config = dict(
    n_layer=14,
    d_model=128,
    n_experts=80,
    experts_per_token=3,
    d_expert=64,
    d_shared_expert=0,
    activation='quick_gelu',
    moe_layers=[2, 3, 4, 5, 6, 7, 8, 9, 10, 11, 12, 13],
    router_score='softmax',
    normalize_top_k=True,
    routed_scale=1.5,
    balance_loss=0.0142,
    balance_bias=False,
    router_z_loss=0.001,
    router_bias=True,
    init_std_router=0.00691,
    lr_router=0.00136,
    n_head=2,
    n_kv_head=2,
    head_dim=64,
    vocab_size=10764,
    norm='rmsnorm',
    norm_place='pre',
    norm_eps=1e-06,
    positions='rope',
    rope_base=10000.0,
    rope_fraction=1.0,
    qk_norm=False,
    attn_scale=0.125,
    tie_embeddings=False,
    parallel_block=False,
    init='trunc',
    init_std_qkv=0.027,
    init_std_o=0.027,
    init_std_up=0.027,
    init_std_down=0.0,
    optimizer='soap_variant',
    lr=0.00592,
    beta1=0.95,
    beta2=0.98,
    weight_decay=0.026,
    lr_head=0.0113,
    grad_clip=2.0,
    warmup_steps=200,
    schedule='cos',
    final_lr_fraction=0.1,
    batch_tokens=131072,
    seq_len=1024,
    doc_mask=True,
    train_tokens=776300000,
    steps=5923,
    dataset='wikipedia_en',
)
Below are experts of layer 11 (counted from 0) of a mixture-of-experts language model. Rows are named router (the router's row for the expert), up (a neuron's input weights, with its number), down (a neuron's output weights, with its number) and show model dimensions 0-127. Each number is 128 + 24 x the weight over its row's rms, rounded and kept within 0 to 255.
Before each expert's rows: a language model's description of what the expert responds to; "comes after" lists some tokens at least twice as common just before its tokens as in all text. This comes from a sample of Wikipedia text that the model never trained on. Tokens count by the router's weight.

# expert 52
Description: Units and field labels
comes after: "0", "-", "2", "1", "5", "8"
router [ 87 157  92 120 116 110 132 132 131  85 143 110 169 136 140 142 114 123 117 108 141 108 104  36 106 136 115 152 131 107 159 121 135 115 166 149 149 122 123 103 136 139 137 165 106 108 101 129 148 137 132 124 147 118 138 146 137  69 106 161 158 114  81 156 110 144 110  96 118 137 143 119  82 121 102 142 149 108 166 130 137 125 151 117 139 166  86 135 120 108 176 122  84 123 128 156 156 119 168  69 129 100 117 102 110  99 136 103 107 117  83 111 158 146 129 135 119  85 130 112 111 149 126 132 125 146 123 147]
up0 [106 173 120 145 102 143 134  74 118 118  77 128 126 126 128  94 103 127 116 135 126 127 115  93 112 130 143 110 143 198 137 142 147 129 116  78 144 132 122 120 137 141  97 111 155 142 124 124 169 153 115 123 117 130 154 105 141 102 159 134 157 122 141  79 131 147 136  76 131 147 165 126 150  81 125 180 135  95 132 148 135 160 147 166 132 106 148 145 116  91 154  97  96 112 127 129 142 163 139 120 111 105 123 109 132 159 127 117 138 163  58  85 134 136 130 143 175 159 125 121 138 138 126 172 148 106  98 131]
down0 [106 119 149  78  88  98 177 135 148 119 141  90 117 103 164 119  88 159 136 100 119 139 102 164 171 114 105 115 111 146 127 147 133 123 138 166 100 160 108 125 135 155 140  85 116 122 125 171 117 155  88 121 107 147 114 147 161 131 131 128 121 125 119 146 122 143 147 136 141 128  93 122 140 151 151 152 172 116 138  57  86 152  88 121  82 135 135 116 105 146 127 146 128 132 113 153 169 139 123 129  90 172 138 125 142 151 106 161 123 134 107 159 149 147  99 106 160 157 150 164  91 130  92 125 136 142 115 150]
up1 [124 170 138 110  94 114 170 101  97 120 147 147 144 146 122 132 111 178 137 127 103  86 134 130 118 110 113 187 134 147 149 160 138 155 187 158 135 128 116  98  79 110 115 149 124 108 153 144 112 144 164 151 141 108 131  80 144 107 149 100 137 140 109 151 128 150 112 175 150 110 142 134 147 132 150 116 110 144 157  97  83 105  78 122 151 122 100 129 131 101 163 135 126 154 124 110 108  86 118 151 119 160 120 139 116 116 151 103  84 139  83 126 146 149 106 138 100 134 123 139 129  85 139 159 164 160 154 128]
down1 [ 66 142 124 122 161 142 120 160 149  91  88  76 104 155 141 120 106 100 152 145 160 172 129 157 166 124 155 155 121 102 139 115 142 181 117 105 143 154 111 174 120 136 122 150 111 149 116 148 145 107 151 133 133 124 137 121 151 120 110 128 126 124 137 124 122 167 136 143 151 154 106 115 136 104 152 118 115 161 167 103  90 132 105  92 129 130 209 124 144 198 167 134 120 129 128  93 131 122 112 150 112 123 122 166 133 134 103 144 140 139 119 130 109 136 130 111 124 125 118 110  86 181  97 123 148 144 103 123]
up2 [129 122 171 104 129  92 166 174 130  71 152 126  92 138  76 126 155  99 105 138 139  73 113 142 110 127 120  97 165 111 156  98 152  97 122 122 156 142 126 144 131 110 132 126 151 118 117 153 128  96 107 119 110  88 108 133 195 113 119 102 110 114 112 130 115 141  83 149 102 124 160 102 104 119 149 119 148 129 162 157  97 144 155 106 148 152 133 149 152 139 165 126  99 111 125 159 128 105 103  99  95 164 118 127 112 127 137 115 137 118 135  85 106 146  92 173 128 125 149 124 102 107 125 121 181 127 153 133]
down2 [152 124 126 106 126 191 167 145 100  77 101 136 113  64 119 130 113 170 161 110 100 139  91 121 112 104  84 148  98 120  98 145 109 119 182 160 135 136 132 112 160 117 118 135 132 118 125 125 123 136 142 100 123 123 132 142 150 126 113  88 152 146 142  95 163 133  96 124 156  86 125 117 147 134 105 130 119 110 154 160 124 161 164 145 163 124  89  93 141 145 143 147 132 143 127 103 101 135 184 133 117 117 109 167 118 141 167 107 131 155 133  88 104 107 115 113 147 103 141 126 127 154 133 166 156 169 128 100]

# expert 40
Description: Dates and closing parens
comes after: "1", "0", "–", "8", "6", "5"
router [ 94 159 114 139 111  65 147 135 120 141 116  76 138 141 168 139 137 141 138 109 150 105 133  94 111 117 125 143 137 110 164 134 128 110 160 114 107 147 129 138 102 118 130 122 104 136 142 103 167 162 135 125 144 105 129 164 160  77 112 127 141 117  82 124 112 136 134  68 136 142 106 118  94 102 153 103 120 105 151 145  77 173 137 143 125 154 107 113  94  81 166 109 102 118 132 159 149  99 113  93 137 134 140  89 115 164 132 130 116 124  80 111 145 152 139 126 105  78 157  99 127 134 115 130 119 178 104 127]
up0 [ 75 124 113 118 146 154 146 142  89 140 133 157 156 152 125 141  90 151 123 145 109 135 112 150 112 119 119 148  86 141 175 119 144 124 131 141  99 140 135  84  91 101  92 138 102 135 123 134 157 117 135 135 117 156 140 119 160 140 157 155 107  77 159 145 122 187 134 162 137 142  99  91 138 103  84 135 138 113 149 144 134 148 129 168 128 201 118 128 142 127 151 127 115 137 137 180 116 141 157  97 114 143 132 129 145 190 136 150 117 161 110 157  99 142  93 122 117 111 146 130  99  88 113 107 123  98 149 111]
down0 [ 97 149 110 114 146  93 156 157 125 102  97 162 147 151 101 140 102 145 142 118  90 126 139 143 159 121  86 140 132 103 157 113  99 114 122 165 140 123 154 122  88 133 103 131 120 102 118 158  79 113 139 157 120 119 117  69 135  87 148 126 148 101 157 172  85 109 142 161 104 135 172 177 107 158 107 114 178 133 135 151 133 144  93 140 134 104 153 121  96 119 147 141 126 148 112 152  94 125 136 125 156 119  93 154  99 121 130 138 100 134  94 130 114 114  93 105 107 125 106 146 157 131  85 122 153 128 146  79]
up1 [110 143 143 142 129 118 139 121  92 103 102 108  90 103 156 102 174 119 155 122 150 109 182  81  96 139 176 115 135 120 170 144 129 106 161 109 130 137 114 124 158 115 158 109 115 144 154 189 127 134 136 121  88 130 118  88 124 120  67 115 123  95  91 150 136 113 103 134 126 154 152  75 109 123 136 132  91  94 166 143 148 155 147 132 115 129 103 118 113  95 164  95  92 123 129 111 131 111 148 108 117 118 129 146 128 127 167 166  76 117 145 126  81 155 149 142 127 123 137 135 126 126  95 139 116 151 149 139]
down1 [138 124 137 134 102 158  93 135 153 122 130 138 102 157 155 108 120 102 167 121 111 159 153 157 118 142 133 113 155 127 133 100 117 176 124 132 149 115 134 119 118 123 143 108 105  84 104 162 187 163 146 141 129 157 114 142  97 122 141 129 144 132 129 128 153 138 144 162 140 131 130 165 145 149 165 171  92 118 130  97 125 119 167 111 123 147 161  82 123 151 117 148 125 133 120 153 138 143  73 151 152 177 138 112 110 116 105 140 153 169 114  96 100 137  74 120 140 154  78 107  93 157  86 115 134 181 121 110]
up2 [133 167 156 112 154 148  78  92 133 130 127  91 169 139 127 124 102 152 119 119 123 160 152 138 103 106 130 127 142 127 167 116 167  91 114 121 136 123 129 123 146  65 117 155 103 161 128  81 147  77 120  88 135 126 157 156 139 149  64 119  89 125  80 169 136 113 163 137 115 102 136 147 128 124 115 138 129 136 154 105 125 164 166 144 122 112  96 129 118 116 140 124 145 129 144  97 131 118 151 100  99 168 139 120 105 159 141 128 118 114 120  70 120 139 153 154 122 142  95 106 136 134  74 126 136 151 109  99]
down2 [128  97 108 128 134 111 153 135 144 119 194 130 100 122 126 133 152 118 127 154 107 133 164  72  71 157 145 154 113 153 170 137 129  99  79 139 124 143 109 131 133  91 148 119 152 109 156  93 117 121  97 145 125 111  99 100 108 146 122 156 165 125  93 165 141 167 104 135 151 173 134 132 114 131 159 160 149  83 150 111 132 123 141 109 166 125 191 111 172  80 130 131  90 143 126 122 169 127 116 104  94 123 148 112 150 124 115 157 131 109 141 168 134 151 124 104 141 156 139 119 112 136 148 128 131 144 107 135]

# expert 38
Description: Passive participles
comes after: " was", " is", " were", " be", " been", " are"
router [108 159 116 105 137  99 115 145  98  97  89  88 157 179 174 134 135 163 125 116 146 110 102 114 120 112  95 184 144 135 113 148 118 172 132 105 132 136 125 141  89 165 118 136  90 117 140 134 142 137 109 114 139 160 138 161 129 114 138 169 132 106 117 137 116 158 124  98 138 169 125 143  90 123 109 167 135 104 139  80 114 134 127  89 125 104  97 141 170 118 127 107 103 113  91 150 150 177 159  90 127  92 125 125 125 119 126 138 104 144 110 135 138 147  81 128 103  89 122 136  94 186 120 151 132 143  99 119]
up1 [164 160 156  84 136 154 149 135 119  96 118 159 112 125 158 135 167 129 135 119 101 173 138 145  84 144 139 165 125 137  94 103 142 146 140 141 145 145 108 164  86 141 157 116 119 154 154 123 124 124 102 120 158 106 156 101 168 142  79 155 146 154 139 125 127 154 164  81 127 123 104 120 137 117  72 172 145 157 171 108 133 118 125 132 139 147 138 150 136 116  95 140 105  95  84 160 134 102 121 110 143 139 134  98  76 118 127 185 111 131 151 125 129 110 114 162 132 119 123 118 139 151 121 122  74 110 110 116]
down1 [ 84 137 158 161 120  93 110 132  97 109 138 161 159 109  91 128 163  96  96 119 139 146 100 146 102 103 164 142 127 118 118 100 168 137 112  99  89 148  99 133 130 110 105 117 124 118 157 111 135 111 117 128  86 131 103 110  68  67 126 106 109 133 109 133 118 124  94  93 147  59  88 132 141 101 138 130 133 123 142 141 152 155 143 124 136 133 118 128 174 131 137 125 189 172 127 125 173 132 151 120 137 133 100 141 113 148 160 148 152 136 130 136 109 150 132 160 122 177 108 158 101 135 121 105 118 154 136 125]
up2 [133 142  96 125 107 154 142 123 147  89 115 120 100 153 144 112 115 155 168 104 143 116 103 144 111 147 112 145 106 121 110 116 143  94 109  94 160 145 110 167 103 141 119  99  93 125 151 152 107 191 118 109 124 146 170 201  83 152 127 104 130 114  95 148 109 112  99 118 120 128 145  99 101 116 166 112 100 170 151 137 124 131 150 145 144  66  94  98 157 145 124 117 130 130 154 166 148 105 103 111 134 130 150 120 127 146 127 131  91 122 148 119 130 152  80 180 133 109 108 129 121 152 104 147 108 155 123 102]
down2 [140 152 112 116 149 141 114 121 105 148  94 131  90 124 174 127  97 116 103 135 169 108 152 149 120 128 130 142 122  94 158 114 107 104 110  92 131 167 101 130 146 113 117 131 115 131 130 129 137 122 191 143 112 117 136 169 125 158 158 150  96 151 100 152 110  99 103  84 125  63  88  91 125 122 132 115 173 162 126  95 136 160 163 141  94 116 139 123 125 134  57 147 129 105 144 129 128 137 132 156 180 138 136 140 112 112 121 137 141 148 119  94 130  88 133 187 122 117 143  79 137 127 129 129 166 120 134 133]
up3 [124 132  89 124 119 107 118 114 117 104 151 114 165 185 116 132 144  99  84 123 129  74 140 103 104  79 117 102 125 146 100 137 149 140  87 124 146 141 139 127 154 122 164 136 111 121 121 147  95 102 132  59  96 106 140 113  81 154 113 127 154  98 134 155 124 142 162 119 168 167 171 127 174 123 153 135 154 118  75 108  97 143 127  88  86 118 143 152 140 134 129 148 113 118  80 126 104 147 120 139 163 122 113 176 109 140 112 131 145 142 125 119 140 114 169 130 131 101 128 111 101 160 131 134 154 131 143 129]
down3 [127 120 111 116  95 126 140 145 181 146 109 127 128 134 129 112 136 140 131 103  70 152  82 134 142 139  91 123 167 119 111 132 124 120  74 125 167 129 145  77 121 121  72 101  76 121 126 139 109 146 150 109 118 118 148 105 114 146 133  99 108 124 170  99 144 110 112 153 137 144 107 117 106 121 149 129 134 178 133 133 109 134 130 136 148 121  83 124  86  79 110 131 132 160 122 101 113 168 136 165 127 119 131 137 161 116 160 122 128  97 131 119 139  64 102 117 124 102 176 122 151  91 140 179 150 150 149 137]